{
  "n_layer": 11,
  "d_model": 160,
  "n_experts": 40,
  "experts_per_token": 1,
  "d_expert": 224,
  "d_shared_expert": 0,
  "activation": "swiglu",
  "moe_layers": [4, 5, 6, 7, 8, 9, 10],
  "router_score": "sigmoid",
  "normalize_top_k": false,
  "routed_scale": 1.0,
  "balance_loss": 0.000713,
  "balance_bias": true,
  "init_std_router": 0.00971,
  "lr_router": 0.000933,
  "vocab_size": 16384,
  "norm": "rmsnorm",
  "norm_eps": 1e-06,
  "tie_embeddings": false,
  "optimizer": "muon_variant",
  "lr": 0.00892,
  "beta1": 0.93,
  "grad_clip": 0.5,
  "batch_tokens": [32768, 65536, 131072],
  "seq_len": 512,
  "train_tokens": 436500000,
  "steps": 5949,
  "dataset": "wikipedia_en"
}
Below are experts of layer 5 (counted from 0) of a mixture-of-experts language model. Rows are named router (the router's row for the expert), gate (a neuron's input weights, with its number), up (a neuron's input weights, with its number), down (a neuron's output weights, with its number) and show model dimensions 0-159. Each number is 128 + 32 x the weight over its row's rms, rounded and kept within 0 to 255. Numbers have three digits each.
Before each expert's rows: a language model's description of what the expert responds to. This comes from a sample of Wikipedia text that the model never trained on.

# expert 12
Sentence-final periods in running prose, plus closing == or === of section headings and Markdown table separator rows.
router:123076126114116138132127081177100125105085138106134176133189156169106120124140163194107128164158084176150091088131112113123103088130116130147199095133152100141120085105082169132121125191121105082160108149122201137153087150151079114131113074147192112132061140112102178146116102109076142143099145122129157140155152133097133104141132117084144071100138098091189125138096128139130117091078136124090146055124149165084148108089132138085119102134155085147073165060225072093067109160124134
gate0:153064204153137139109099129124111118192155126147158163119091145152114158179135076080142166116142133152092084113197121193103122134123117158177183158077113130141097172162111094151094076085148197107151093156093209155096111102122074177133142133119161143122114092093123131093141105087124139186074090136129136192102145132152138154161125145098105174156180106105164104155084092178167140140132116164083189107103109167125126152134100130126107157177122150196132169126086125131151122107112189
up0:160148207117164161131151186182123181110102140128086113107114149156127155100067124086136164156119179089147141129138045204144171151080118126114129187206137122093157182123142130131143203131140112178108106104179150120133105139131092124165115054096132128134110091161101116131141105125151157141128088135134110067094073111099122132110173054130092223149123108127150117120081135145111119138113138109134121058081158145126120105126130104035122132144150145089158107084119093134158162157127124
down0:157148149130141139094120124118175165172119142085091149137104218139108108108154076098203135171097115147134125099111124120143092158147069125107166134154117144101061089131142153113131184098139056175179126130157136137179114104112128143119071134144111086118157162133105074098162146126074136113155168078114131120122134144072126138159063053173094186062111104117137066145107164090119182132166087129128101131170129168151115110195129084153145163151164162118159130137089102109191182108159128
gate1:140136148084199093146087100122113074155088099135163135119140137136121131150127109105122154150154127174120116067127071094175103114058179195129166189115144124120157105117126153138083138162086135074168132151178115173129079091146117108119134098113158123118119113199139158123152153102160165097134138051135206153148089070167101103126153161131151185097083160183147069095140157112156116155123147166157066180148171134095198078155087106127175155127125124177129112148159155120128106119165141
up1:155149136054135135147153140101099186076128154097132117212120114098114128135117070072086095154080099192152096089123116144135131084131135118120137109079122199175135091147104186153158155195100130102152145119120160142131089089155105186091146152122110158113154065134141143092100126157179149115141126128138129153181154137117053164133084115093073134182139107095135122129139154128140159149096135168115077125127096089176144148137163122186107140133091121198121112202217132128097107110094092
down1:196132129116159117134104071116090127138120103142115137153079141179110103104183134137145164088105111200080152201036177122131161189171094129143086148116166055109127132155109138099172155078114153156109130093140135174089190159094107059127154103126170117160089147159127134111138192111171109152085174107142124124098102108165116162088148109156161198102121105121148130112109082147162141092106158106129195130139181108094173139146105080168087125141164143075126140101115143105164142150166145
gate2:074118120156134114076126141190121068112107100155197100112118156187172150129092161131158080100124100152104133105102112139140092088183094140121123156183104189135121091156118112199113085117122101205124159087139133119097179155128201134158190141169124175152116139082092176127135114140162114073123144115177127079121125129113151154113125106161147145096195141112086150128165104094155046162078123132144147148159087124131066071142133141126079117219109140150133160147158118104126110124124172
up2:187185126099170154121151170105173144151079164120087119162063145120119157111165128142137152141091100075134065128100126180115146132073140121153086137133079133100137191068144114102131194123088139061137106126083083101123167107113108130174124167082122108089116097116208136129139108117100154151084125117100095133091046102130115147134158081182197094110156139149173088128170153161059134130144137124160144141092078106135117173136106134113184166076140146111137141117071109133142135151133053
down2:130121102144127125117119135135164166176136142148183104127092108119143186088176114129082132074169154086137051135124097198123074171131101120107095138127071182128147133140074109152164109082170102214084143137142171149143176116160163090179148167149103125140172111105145193097131116130098092070105063138172127097097097145070125115137131118130157119066116150104159127157147109148157088133120089120072166110165084116096085077173072081145081125117163138105115158134156080080155137122104144

# expert 29
Pipe separators following a name, year or number in sports and career tables, plus parentheses and semicolons in credit lists.
router:075097177079124133139110110180113086127115146118121140099102158097160119109062135146126133148104110153179074167142152100110095099080132182117150109145079151124061051106083149083108082166102115089170116204192156118133044109160094102148117094134138145132119113129133153112105163143133131135143097121137154185142187127099108129118109096112101071108121144076178140085099154173155122076111132102059161064150107103102175086134183135126142127117172105124137118118147127087063085146061114
gate0:127146162094100130141116139109192080194097122119173130142123118161171150140137108116090130152093122106100170073161126143110091105146119017122061124148127097141086108092133084172124101226145138142096107093122141184170104104142125170114130127126087183186176139135140074069136157135167117069092145042144179141110072135123078107101102097136089102153158129152127112134126147161131094150111082102120143101100128139129110121143126114124112172153177130133069140127153158092127088223123104
up0:129152187097109142124157203159132088184122200122194061138149142165124116206099084101076092108088124123146181114083093140114107108173151093134126105122169115170102082104130154155128126158179133131098163134101108194114155144139091134147157146097127092114119102141136100133126137145109120053132134087149199088123117114125095172075137120139104173154118095154138080123155173189137088150163135172120181151080149168132054151192114156144150162136201115126105138155117082120114097148110099
down0:180143135111054096156110170108131155087204072089178129071102107185147165108125178181134124113055157168143166098150122077134135140158106205173087153115065121101134163121104170133154128134174107108144104106169160106072061118120140122141126104087170128155152144085170134120147068129176111115159155172094101145194121154107151205099160146122177178159117112139132171128124127179095108166137134076088111129107147134115117108103151157125105088122117170137169166115096150143149145090104133
gate1:076118112147073129176114118106079111105086107132089145182133106096131110155137120127087163159154054140080128146144177097067075128143127160131071136102167179095137173100095123049100139093103108080152086122118034116135072133110071050150063131085159080129107139084047121122115144156093115106099099094136160153112137136085134168113109120137119107124114102152064099137131058130137148118143156128107121104080155119158082124079122179130112123123115119153113118141137067142131148066121153
up1:064150142050130144207066123096105089120130122092122093115092152093141152115146169057141171113134115170070070150169127112131061095128136124172085113128141122102157134109117129074088132116142146103166086114143068095060109165162152126114075165106116036137131084105079072110106129113102123102071126103186199159157140105140088118137131042111176118123138103104085080155149161095156121127125149152121180141081118116111090104108127153142112122121140110174104125110103103103166102125109126
down1:086166171129171120111126088138109161131138106083134099081120139085174093163179115150112135123073065101078160158125097189153089139143093120084140130127092084148160123167117202092157109107067152105119077148146076147178176137190122158125146143147140082133135146153104125155186173193160130070091135092124165071102113157156118118143168147067113146096124149134150116109153141110157158136119130209142071109100178121139167152096098138160111144125211147132074159130130152168081089134157118
gate2:137186173154048092108112133171155127120088113166151169083179137091175120123044129134122209133092089110117122203161128133142150107137129083147136144141134203168086139089073172183133060141118125114143093116115136141090160099094086116140122107081105077109129142142103133160121146097115087112173125136120080119085126163139164142159114109098081180127110131160075090096181144139099157106164151137151114078161139088080127101117141163159138135182193113174151141109141132126065168129108170
up2:105101139122222168106187099099090113093144134107151107158132092128068139124170205130121079081123110105107125095087087065110142123132201161203162109078091066089165090112165097126108150134119074125119157104141126123177095152150107143115160114149134148144139141122152116065130136154115120172103086172135191172131111095150096107071173121157144078126152148123130182152097134090118068076141169110127143184122139189176102134125112074140127134101145103115079130094099081123111158156160147
down2:137152132182134201102186177162087147083093119128131131139167132126139117154119125139102113096098162134114155131159135121136125133120162133214124145094166187145140103132099176171146134159148103098165129134126128125183105130184076072152097168087191127064098132103116116116136171086115097145194171131110192198103146138157125145151112107104089127144162122110100129166131131157178162109171134180120110188141026055128143149158119098093085129104190098135103196120157144133095154105106139

# expert 5
Common nouns right after the, this or a, mostly places and works, such as town, municipality, album, song.
router:172062170130128082173107168152145109127093101072124122108151161138131124119125160174124223122110109123122067136182084113109105087140113113146169139116095170119138104122050192112151100178105168107126074203141140183150118085102081159141099108147143106149131086094102146154092145183120124192136127127143114127140145118111196086131118120127081102103095128112179118107173144139095116104040121154043198133154177134078134125144142142109164120108150111129118131090160081145103115150129079
gate0:123144118061092118158170153094100151130162082134119173140090110165138167135143135136140088092102099108142174115113110063156147112084111135187132111112114157156146115159102104149119078187114088162177169168153132093143185148110113145118168089155136185143122163167173136155129076203161133154089178158127123157108085125137170134149159166123140095133099109095098077170138138163110117133114081144188069096144172104068151066130139058139100150176203092132100096137087094078141088081129123
up0:193108114063150126166141158169106145078210163123160125131098123155126165095106072119149091181109128087129155137143107088169165160161119126101102126070117129114144078104106154144147210158081152100119076138115097100157214111106106095113101115179176092129158148182144075129188101173128116146088110069099098114126156085119143134100114122099144071104152154133120158168123126070143133136123062130165064148154100124149076129120118123129099140120177102066141104134171090119162111075169129
down0:153154124140113136202114157157093146164165128147125109151062179065145098180098064137161146169130150069093096105105152115149140092112134116110111097143109106116142100126096108163119157169064135103121150135123114154148187165123087152142153081108135105118093167152100173124140170186138111092111128074097182136103221138125122166115171168123124114168105085137189161116102154141165130114109071098113079083076184125113147070107178091088080118147111148124115056166131135156151098149192133
gate1:095098100079219112106156157116112179125098107107131067208117102121192118102161085163056133127034140126104154126109092141131100086126123120129137135111181144095078107145094089109100113143100126113107148147058152126128102150144097097112115126156096199135084152168138078093164105084124141138134139091122124135104130088156156136104071119148049151112093139170131143122128093132149115134104144078098107120119094154055185089122147118168149071161139157088163111125179105080197095144136130
up1:155094152149125129085125074122103070118096140182137124128098139137160128099132145121208089138092113158186125065110139115116119136115166110112080103134098154103119121112057187150151132144170123117109116069091161128113126161076047168100162151123156126107200150100172097178106154078167152106171076173140122095190180183132125133139115110124113114150099140149161140066089151099164126143131125133072086116103179131154133156141112120116069092156171118112028128099111173157122108069128110
down1:092140128104160097109108103159112092155156118097082137171115130151158116123117161161078156134140090152131112108160092077112105144128106169147133097126073132142083110109093179135126099153175128138136129148079138135082134162128169130146060135087136104109074206134157117085131103066160146077121193063127147109191118075158192116125123158165109156137115110166168103114162162108120174072101147140199123087168160151139146200107157122212128151177143146105139093161155136158213118137081114
gate2:118037129142114134123087090108111152197098178131095138127099115120075169142109127121157144101108151105116088156117141151136124136119127107071155086119097120095157184195099041189126119133181107135129068138106102166134161096130136122161096141102141121160171125097138160123140163100113080134176125152124188085163092133128100116095112123106136112147136090138157129141126102073103133134152093220103136156097171116158138096093162088059137150147142096071115183159245156097100166126146117
up2:175113163069056120133132053119077166145150063155087087118127084147125164118123099130133108127151142167118146150153097156135145234152086154072169107123134171068113116135090139112167155081148141147154134156141115145098132118098165198146118151155151102128157099154216146155172079117113072164138108107063148129171070142091153137133114147118160101131147142107202092099071140100159150126131112130177190141136112140103159108150145103143148123152143146153073124174084122140154184119170128
down2:103128115157081107153129127089167088113068146131135202167142160182123136129095164122096155088085116141106163125109160159113163063182133135145076147104184189109076116112104134140119158100125119126084088139121102112137144144206202128127157102102170141140072078157102159079125117126112057156131133141159159086089118156098139091111072114160114181155180097108087102059103086136127139158109166093145138099106163080149059109121095128145069149074144121160121123089150153096116083169147110

# expert 7
Adjectives and past participles modifying a following noun, often after "a", "newly" or a hyphen, such as constructed, established, Prussian-born, rival.
router:161098181099162064118108188150127141158121136109145159142104121166175085099086167177142143107174077119152105115198095115063098069090073154092160129118104159105156112154094172140141119121156102119108073166156150131166078145136097139166075065122181107144143126121100140145059119134113103177148126086090069235208147153117139096138107102116125104083090147107118136113134126154117132104046084109124143114116127128120140118118123131095164112078154070102111145091143125103077132121096111
gate4:096105134105074161127141148160106129142166150129153140093116168145113086048170174114103100139131087186153127149123109172100224097095158144185173110152137163118113073113133147140193151114166078128162090135139181104134147159138140168115159108086085166087128185135155206139097140071117149130099102135100116116108166129112118191106196129135106144132089186132163130191123136133098132195146143093159109126130154089113116118168089103135130122204198103169175105116161115111144074115124140
up4:110115168071204120153127131172156180177097113111137160098120144144178138131100195068136123164109169134155099154178135156154145059096171150129150176166135109164095167133135105103154137108174127180111111105131122124126134105119106110145142135126178105106122088064155157209143169137099161123143078104064094138167160151110105121100147152172157115117147134092185068073125090116131157129104137098127131129156164129077159101152179135121102135101181097146158119150165061055124133220111106
down4:151127113117134104201094116130169074149157146121189128163076078141130169103146111112074121145057103162101175118097153098099155095112184099159178130146166169107171109135123171127118154085162156164126077102122100066143190091178107125110193123050161120195156113153160159161151122130131121135156129173109136103156171125141139106180188126131093144164177156078094124135097153095088136145097119173130153132131129078127157098123144129153090162129061173107179144116177148110125150069086117
gate5:107082116150141119121095153113133103140161115153087152105187084117163067191116142178114172130114107115088141110113150181073166054113108157113115157156107134129157155131118088090169134115115127090154129139089133153161068127164109134068089167093108077138091217069103139129149093082163123077131115089133119141134163142121159123132113168133135200147172085168096143142181060136127132136149064169162139108094130054121187132138160135162107151123123107083133173187142096113129102170144188
up5:105094138114096163143131113099130143205138095152148137097078139125148134113119136108177100153162146136128109114124113152174158107146157145149193118115149095084166144112177125105152107168066098163219142125134131092111138063119130097101147125052106130149156138085107172128136085125169120116045123129124110147188091129134167175101162125161134113114153047107194141147142221111182118092149123077135148090093180165100151121120080090104183096112155068111130165179120156090122090112114118
down5:156118162099139098127113121145172109125127143116170119144121111079156123107157159135096119140205152113177082115079114129149163067124109154089157068179208100127065114123113083108138117133089168119141081104123166136105118108143141107094114172129140120127187141125132156109089123137124117065075038153129110140082110115123087138094169142123148176134161133176048138082091067146138157168177120166107093126159087097113126096129103183107124136153122084086112114139097078028125066166114133
gate6:164085138135146104176106141128158127133115148078125101154126132126147170139132110083152152096111127085119096164155112186109090058179143164134191149172146157067139132118179103115179134111134156148150093178109072171117120146169132147099075165118066123079150094194095103191103149182137152106165074078142128120200122073131133132092120185112087128133124068156065117119166159149113110083102117178107099113182110105084119078125139143150124096118170146071143196167133109107129154152138106
up6:137172128118135085143093049137090116095116110120144147154206075169089106096149159144068120222105078158124114143145077067129069176068096135105140112152152116171117122104068166136111106140121119092188137085150144129102177097111155088166079138116113109170125103050116118136096094108144150146121094075156121129106126125092197117106109116095077146134089083164163179124134106101116151143141118084132096102107145107163117113146116166145085136112102176119154079096129093170122167093148195
down6:090162129119072157054131132082117122139113132077094124195173146102175116117097099108119149104123087125214131042177125117101139171146107154100086079104126135130146128163178168117166108113169065087128121145151179093097141120140138057128085101115144144163181141083133127146141140120109085125164130106116144139140092177176058086132164108163163163135161159120142149156136135113142116094119102106142129163095136094148145168068130176077118124131125128091125137148131035105048100131103188

# expert 26
Hyphens starting list lines after a line break or joining compound words like avant-garde, plus pipes starting table rows.
router:104068137117156145128130108085151069166140114121067181108144138158138123107103140174091129163152077107175091098180100170132069128155139151092128080085056139096144112095078187132083149140131114123173053119116127140144050151157139090138142077143196157097141117158072113147131115119112143112146123058120170158172175140155135077104093094108127106121134088095162123123088188143150086109108131112094172132142149110097155082130163169099186100127119115099101118106135095099060109118081073
gate0:150104129165151141134142180201145177138141153162114153133162116137106144154116101182127155052156117133180135095171136165168157132117100145093123152082103117108132108127120101164137076176129068125118139072178071136077101194167116153074121125089166138108107164158152147168139109144145065123109153192150097109101138141076074134091118151068076105121089121122160152124119112110075090090120125167108097063217134152112070133134168149133140125189129088176156141183144151145093102111159153
up0:117205128062160148126096156144131152153142153157099114165101149129115135069126147113127094175139119184097065036144115101150102128172136158174124072177153171171135136157125130084148057071128168147120161184170118147145166122101131103154157115179104140135158097158103166143121153160090118161144107148140165132168157118172116142146098126173133175163123198118138122120143163183172114107143119115153138132098142155196176087061124139132128094068133205153107146118075142159107178126082108
down0:136136115185096105111144125162136165136119142060179101108072161084130119082153082140168141116179150077101156161184133098107124180123138103120178142065097147085138129087065120167092137142031182116135130111118116041190143149081136138096157097105118092144105121138136144084135044136131056101123076117118137078098161105153122116165212099128123177096108131144163159124131161113134139141122118172114142214143100131117094153141112119153112170162126140124140170155071143117111130131113145
gate1:119126152118159083131110106076143123152127171104097164092159126145118108132071146162156117112143154092148070096109128185144129144136121119149152094178116145137158163106128106157129137156161114153109139075188090065124146153123148125109050095154128115145144141136169108165134160139138129135188169154136160156163088129126061125066125082122175161130221059165161102094124223171126135114110149081074130200061093148116112041158146143094137113131112169138109146093175122101151097161150123
up1:113153118157135182139175138086046156123121145080079130170114137111191142141139093125078105103160151102122212110147134125140122126191076053147107138141152087103172144115104105064148096117190144115078142148149145124095150132120099120162199122118098089068055132102112083103180132094173161145113194174115111126118130144137102084153141146137098119101102137129170118122113100079113128133140115120102133137149117099113135184128097149124154124076111041111205131136123072111093170111133197
down1:154099118135160170116136130155100173124134089056081133140123136131116161109125181175123134161127179181161167123093117106103156133098070203147105155126142151090174131137088107033132109097174151098121063142058091170141086112109080147115186161117153116122171097165052125111128135125125177129175201108148086116100073116123140083139120084087093144124136137151114169096148151140168156171108156148150158109076165154107164148136121129190187103147124173100125103165142154142132151121169170
gate2:141112128094156143118150088111143204152163121125079118149158107107083170099161130133093168139166139195176116161107121134085094080169169106133077134136074135139100155173118162132111144147181168146123158171135136146166075169139148141130132124182137138106078130111105088154151127136181062089170108079132175100148127092143093138116144179180159193157148102148117108196103177186092102104111142142109210093177075133135123116172138125149123064143132180183097091101134124137144144080148170
up2:116143189148132148093150151171147089102131108063118128141062116142126116116143168099088164125169148090117121156152194150121117081153134094212091094139179107154158083108193116089112103168103119133148168110117115169111176098125116101186148176127077140120116184139145136124106140089107125083096069051141125127112186129123159142085146124065116089067133122113134159185137174125155169156127078108080142098148151112140179148190106143103111160078102139176130130203158141158135097092082129
down2:152133068048084146123145162182157245109130151075181134095191118122078169086121165121105161165129096115156134167135110089145109140154119122165087096151180130140126103154137107122109147164144153171073129122080143133100146119111109125104154175131129089085152124140091139144124144132129154077120154125181149108095168117155179098164148142093098171123115135130129178044106118143177124100102149130085115083107144132146056116122075155103112077080127102116103179132090142051162132120146185

# expert 0
Month names in dates, often after on or in or a day number (January, May, October), plus War in World War I/II.
router:123060165098131143219117147163152127128121200094117110116173143157125139110123167136117189178071095147135104200118056141110064106137106146173099118127056132113145086059081148106160125122121114110131122182100144154129094136155095153156101121121139105110119117164115159100075067130105136104150126124136131175087133120132185091114091149080130122101148141104188147094093148148128107109080107149044116131114165173125179099054177142135210122116136139147119168103140085111100139108091143
gate0:164090126125166121171080117202095133162135129140134156124184144140090122138124166160130029164204113135164186104135189098117083127083086138152130158108100195157140132133081088151110135088134123137171088164078180126123118082103108148129115140159135060118137132084157117133142131130119106099105125144023152113149102171184135137114076160060062153099153164094095164163100108156123079137075196135156134111137157087122102129105157147136156183130106126126141117126123132131175099139135093
up0:098187081126119131079155085054149089138164110134092142100105101122160142072149070091077174138120182132125103158127109155175127110080115073111142124130129118147138106188105185091168112133176125128121115125132086202143146198134125087082167138110088179124146143126098146134139108135151111151161119104215138078112141137148137119092135119198142134106097142155151129155123089095141127120110153158181145180179073123099099091153100087123091180100152090130161081139157131052109078097177166
down0:167154158143126162131108078100185088130094187097147107047068160121054079124126115169176184084123155108158136147113153145133090135127144154116191100078123127153148120115095128162137145087161121114131132070103160090112096122070135102084119100119059151136150133099153086150161182091096113060063098110151148178143139084145118111109123097115151137070129138105158120119137118132104121079043148114156142088151075155120110146106100081110120157196092131139151103092173092127167168157164155
gate1:137138089157143089164101107146122129121139145129129149083171115167112158154140064194133179152181107112148207149103175147160098068081101130144144129064095113119142069176078149170104167150154155076158162135110145124121121126100118159105084154135111066106164152145121132085085159149172130173157066121126109151143143126154153053073148117084123088107129104160106187115159084088078118098178066145112123096126182095134118097118134181171114133173084197125106087126116141092163092123129126
up1:086121142179151198119120120155133154159117121108096086191102137124122087140137147072104074092096086094169074122162140134157155201172124117128120156142113147100126183144143122157186091204131119148142138097106115135089154164147102133060124116164157158152124156109191097137116073092125072054081154109120135105114130135160101132140124087101137117120078163107131067158102115124107177154099156182146067084075111146202124119104095076134104132100147096095134192150139113197096119086140112
down1:113181158129112149119114147135125145147101166098124168090095113144126118128110128113124108125067152123175087062135153176073159157086116158126155177117123095146035085151129109137157148221132112068140109130136121113069122105123120156092142122187175120057135111096068142186124086139102120128130102072139137123118123166099081201110121138124178098048100112182129108113142155158134144147134140170180113128108102210113145084106096082151110091076091094139125158079141101131099085169113133
gate2:118132162069124151118156115170162137142150108156163118122083075161120086093163160142146153117113127129167104113110091167068167115124081183138099162156136120179109139113139141128178106102134135207198167111174113153202158097138134120180089103105161168162147155101043126098104129129139134095107127173121081117186168072176106084136093130130137125080130138154184121100163146075136171117111134139160093126144118158133161201071118107114095103084089122149121106091078070076135125075159156
up2:153156075195166150130152184103071117119131143164119149165121092094125143126121120116140072103173184139151139078149138158151121124109112113097118117138101114166170128144161118129123129154124135124152097144126080079168124137078117097124149123196076122040165190128142161103138165155083083143083115056109156076148158146114121077059148066049133100084155155193132150138134144144074201122137161163097166138175108103145076135161081135138150121136103095141139118126133185126090136187122092
down2:158133098108142121144165145156168126144175096115095120163142127088093098094139188151109151152103199143101132176171077133099143202071116184142137146119128134070102110108112089078090152155160146113100143153138164112230148151138146106166140159074123108197114105159118140112127119099116136117092131132128089088120177160119106178175146171137147132098130134165122117129122174094138119075136099147109093074148098157115183197152149147166131123107098203173132121170142166169068202153073114

# expert 30
Commas of all kinds, including after quotes and brackets, in lists, between clauses, and as thousands separators in numbers.
router:109092114088112144091142155145105132073085159116093178140167170100140142117076169151088175114126093107156105196105066195114099115124119162111125131067085141104114094116098191106153084148103147122133133176160143118155057146158110097165096103112126118134102120114110142133063128147128122151100109099110089179168188094169147117110087133092179104114110130116187143124151181192129092134093090073032148122164154146076115123168112136108166097102106093138121126096170102087100109172063132
gate0:168127099086148128114162146117090099077105154165150118113131170117112153079099119123142135146167118101130133076174135132061143079106127114087119120085141113244155093166160116126095125155135073147162147165162175114100097050083091128172118125154142145163085118140178152156108140105103076153092121094176070129111131107085146109183137152080087134139063124148112089146078114060073130173079123097168095140146166105168116147141122116145112107121146146143080083115160139099109201171096105
up0:114077090144152162145080090144090125077109056123170136099136121144105150165097121146114160127158122122087099126073109135102088120121157115150174117102073146092169138177133086129129173113150132134072079183136102140095100148111156114147188160175098173145151126095168092071119105154108150186100136100079124131099089119185152089128112085120119071136102166141145133102183077097182150099156101132063129137110150175119082101081112190156146140114139084090141164132070088178120078173126189
down0:130101126201107132145134112146159118161132120123103137161149158089082111113153160129103082172142091100123111087223112072075100115134120159118195094139184186152121132082145107134148138136174077184102163144138177136150159114153124139101096147179111163153135126202093147138115178142167159108181152063146202141101110132133095132122158176115132133153120192179092145151111121166123160139106135121160083091145048088152116099097150046159112145125136112097180145165169166099157149109150134
gate1:170114161069083114157127168112159195131144117064104165136145135079117075105151086135142127139120093140116114121116088135111162106165161145146163156124124093117144142132096144156172079139115151116153093082220093206172080153172167175175106096089128142107112140162183124101135095159162112114088100164127157142131183079117148124109115132145174164099195098171104095114154112114122096128157111074202140114105183106104082096181080096175127146141120190114084125117139087190133116136145103
up1:111170149158107141137160183170142112079105151153147079128164119117137127174076102098143118099110162115135138138147165119139132109117043113064115092122139150110108125101129145101095120111085121128155151194092088051099180105133076142094185159136154170141108093116113111119160131133107093131217124051093142136162061182148131163118155088145155129153132132092138132131101185138139118155115140145102126116144133137129208161076170215080125128129121112103168136196170205140102139124071125
down1:108161063101130097179141111158116150170120122061213132074149184035054137140161133141159149156134081151084156105127148127179133125086141112108153115116110145157103117103112095129111146137084130140097083162147163217144078100160162150095086152148162166114183122109177100120118111100136137080128137100105118110121110111177132141105061139122165096138169161131094110157143140150113134129095081072107133119131188199076115124090111073142085103131171175128122143110150111209129134140116141
gate2:149108139178164141114184144181156073096135131166112116109118107150126072214140123135108151091122134124141116117105077160161143079056076113076176073143173134138105131127102060173117162113140092151143140150097142148174115190186150140144141042139156127100094115113096139127123085155138111103131031144082144111160147136149170131146163086112182158122089113193168112137120142145077128124136105149179159136116113113182088141159133125172163064088146103144152101195138124149149098118091120
up2:116104085130161154141189100170139127141135113198117085129183146152138129161072133084065139090116074131111069076085120142124145091119141146092128094119115089140139116144150122108217138150179112116194153140142167056073092151139102151137152118112149099087164110140059122125096062113167123178152146096140080132146173102133144088184100075165106163161143174193128108128137090069132172080139098110125124101159155085152176107140140120139142170132086154161106124136116089135122144118208129
down2:078159088102085063161116137079156113114141093112163115105085153169108168127119166115120150050087085155139153137109133154164134153113131103159073075140043161098107123097111122184110091134104132156087145124096142103167157124158039108164118117159108211095084079168163099149112141122142079110141081164093086116164109164101114136104115206094116076180140142147128147105136114118108112164083154117142140169101127082116119094174083151086093127183124093158110121083090123143114157127077131

# expert 13
Colons after infobox field labels, dashes in score tables and date ranges, and "as" after such or known.
router:102092163109129144134112086154097099104115176113079192086152136137084142078097143156082175159145085135165087134096062134070116089113094120147137099139056122131114105084069176119105121133119156092117086152162180175113068106128111055135094108141148103127100155095113157103104178084086106147127095148111128167152183088136103125110102097123106104151094111076183121139115132109135113088055117124084136102136169143088149099108176181083158130094179057117108196109140099175108139132101151
gate0:123125128131096087135094155128090131126159145134059143156155136133139186116108138129108155184133141133078121145067110162144071103074108085156143118147171123086127122145142120073121096156120089199163142119180184127092103166095127138118070100158171122129100166096219116135119109167137117097203099115189132134172152156158111119093117116127102071120063140088107130153121115135128191101111089084140145133129068166127134049159134172071150126132129134112079101059075173126152192137141107
up0:104098101137109126098136074128150098119124087093111082159084163117114103148131108157161121044141129084171133144111081107137119188099118129092181096128108142198126098145143140153164089109112166125116119185073095173108162104078111118167135097107131151098136026190042172154072161149087121117131156165164148094095097119090125130150099155141113122110118130180129170154150100121133079132143117166134122184151120150100138128160076085115156182158134128105131085140180116149142058112168203
down0:206100162115191129079186129118101105143135050130152148159152131173101140167144152145132138042123076108108168071141088098113172168140141066087188148123112098106167106106159141149140120098156126125119087161151120117069076162090138106160106135163117026086110098125084176154142123141125098120141154202118168171137174128075179145090175165148156147142124135098136152115189157105109131148148112170084160117124170136124110216156122146162112133136151105118159159110123129132110112114112131
gate1:127035098122113131054080131124103137147090149123105111089116088180118103112100164166139116135084080095138109176113132116113145159131102096178156203112183095149127078127077127093113088142151124190127098145112130185091098173082109109142058127136130103115100155120132089145068057115098130156118152189146145162114104108072088093130131071175103085116149148144120149137146103160163143207149137118124118124149206178106164107160157113141078152133132129171139176133093142084102164110128086
up1:131112103110156164182110102111121132122133191100099066137121145100141133111119104162127189171082145091106092094165190158151111102094053110105155138136078121117102199137127174148131127112151135096104079100081139095144184192131130159153083156080128159106114128146129191187172091103139108052099120109105094112110191094178135092124108193119159108099132095107126134113146132134086125055108127125077107164119101114083079052130138125121185102110110137137138057148169121113179123125106158
down1:167131118172105080104154192146113096103090147142142087103055100142076082123162131176167127167084127103160124064144152170126176110139140100133185095188146150169138120160155164151109156146107145115108094098129127163116188060081150077103186158203142139180144178126132189093079119147132105134116119093118167115158150095131129084100134119106096155104104122112147066182178114097089117156133148129071141122122142142142047096153085129106128060086135121074164129099124103133152153141160120
gate2:089065114131124155138097067173158112136144135145101099133165101130110211120093149163158100145148119135114119135137136135183092140197177188100101186138119191142043165142142166055124130127125128153093103120148155194125117063101130174136149088168154126110146161129129155107064154129182155142114138143135148178132098093138121150113139096140141152145122155146123102143084095154166112128088132132120136094120126191115153082106154058070213164128154101055117113164169144178091159101120146
up2:104157112121189140135144109147170130066153111128128179186169068153127112129089161141174125117177110123122091099151087143164126217106178101150170074102124115161130117116174122088158101157163105115086136107078109107186103104090107160092142224111132098141120130083103131075137136144163110161100110074117143102127164155130137177147104123124218119106127145151154108175152157193118124099165151124135125126133154141140175133091164151173126232109093159068135107158116113113167085153100135
down2:166149109132165058165108113138134112179112156165126153113101156059167130133099119133165124108167099113161125124120161122137112143187107212167091113193133201176168139163151190148133156099114139193122115135114139163079092124114133187132170145164119183155134135135127124120153106127048138102124142133157120167143132102146146100095158151104126158197112097093117108121108107118125137073101069191096111116145149143131168157077134207098130118136208119155085176095109113089131154122208101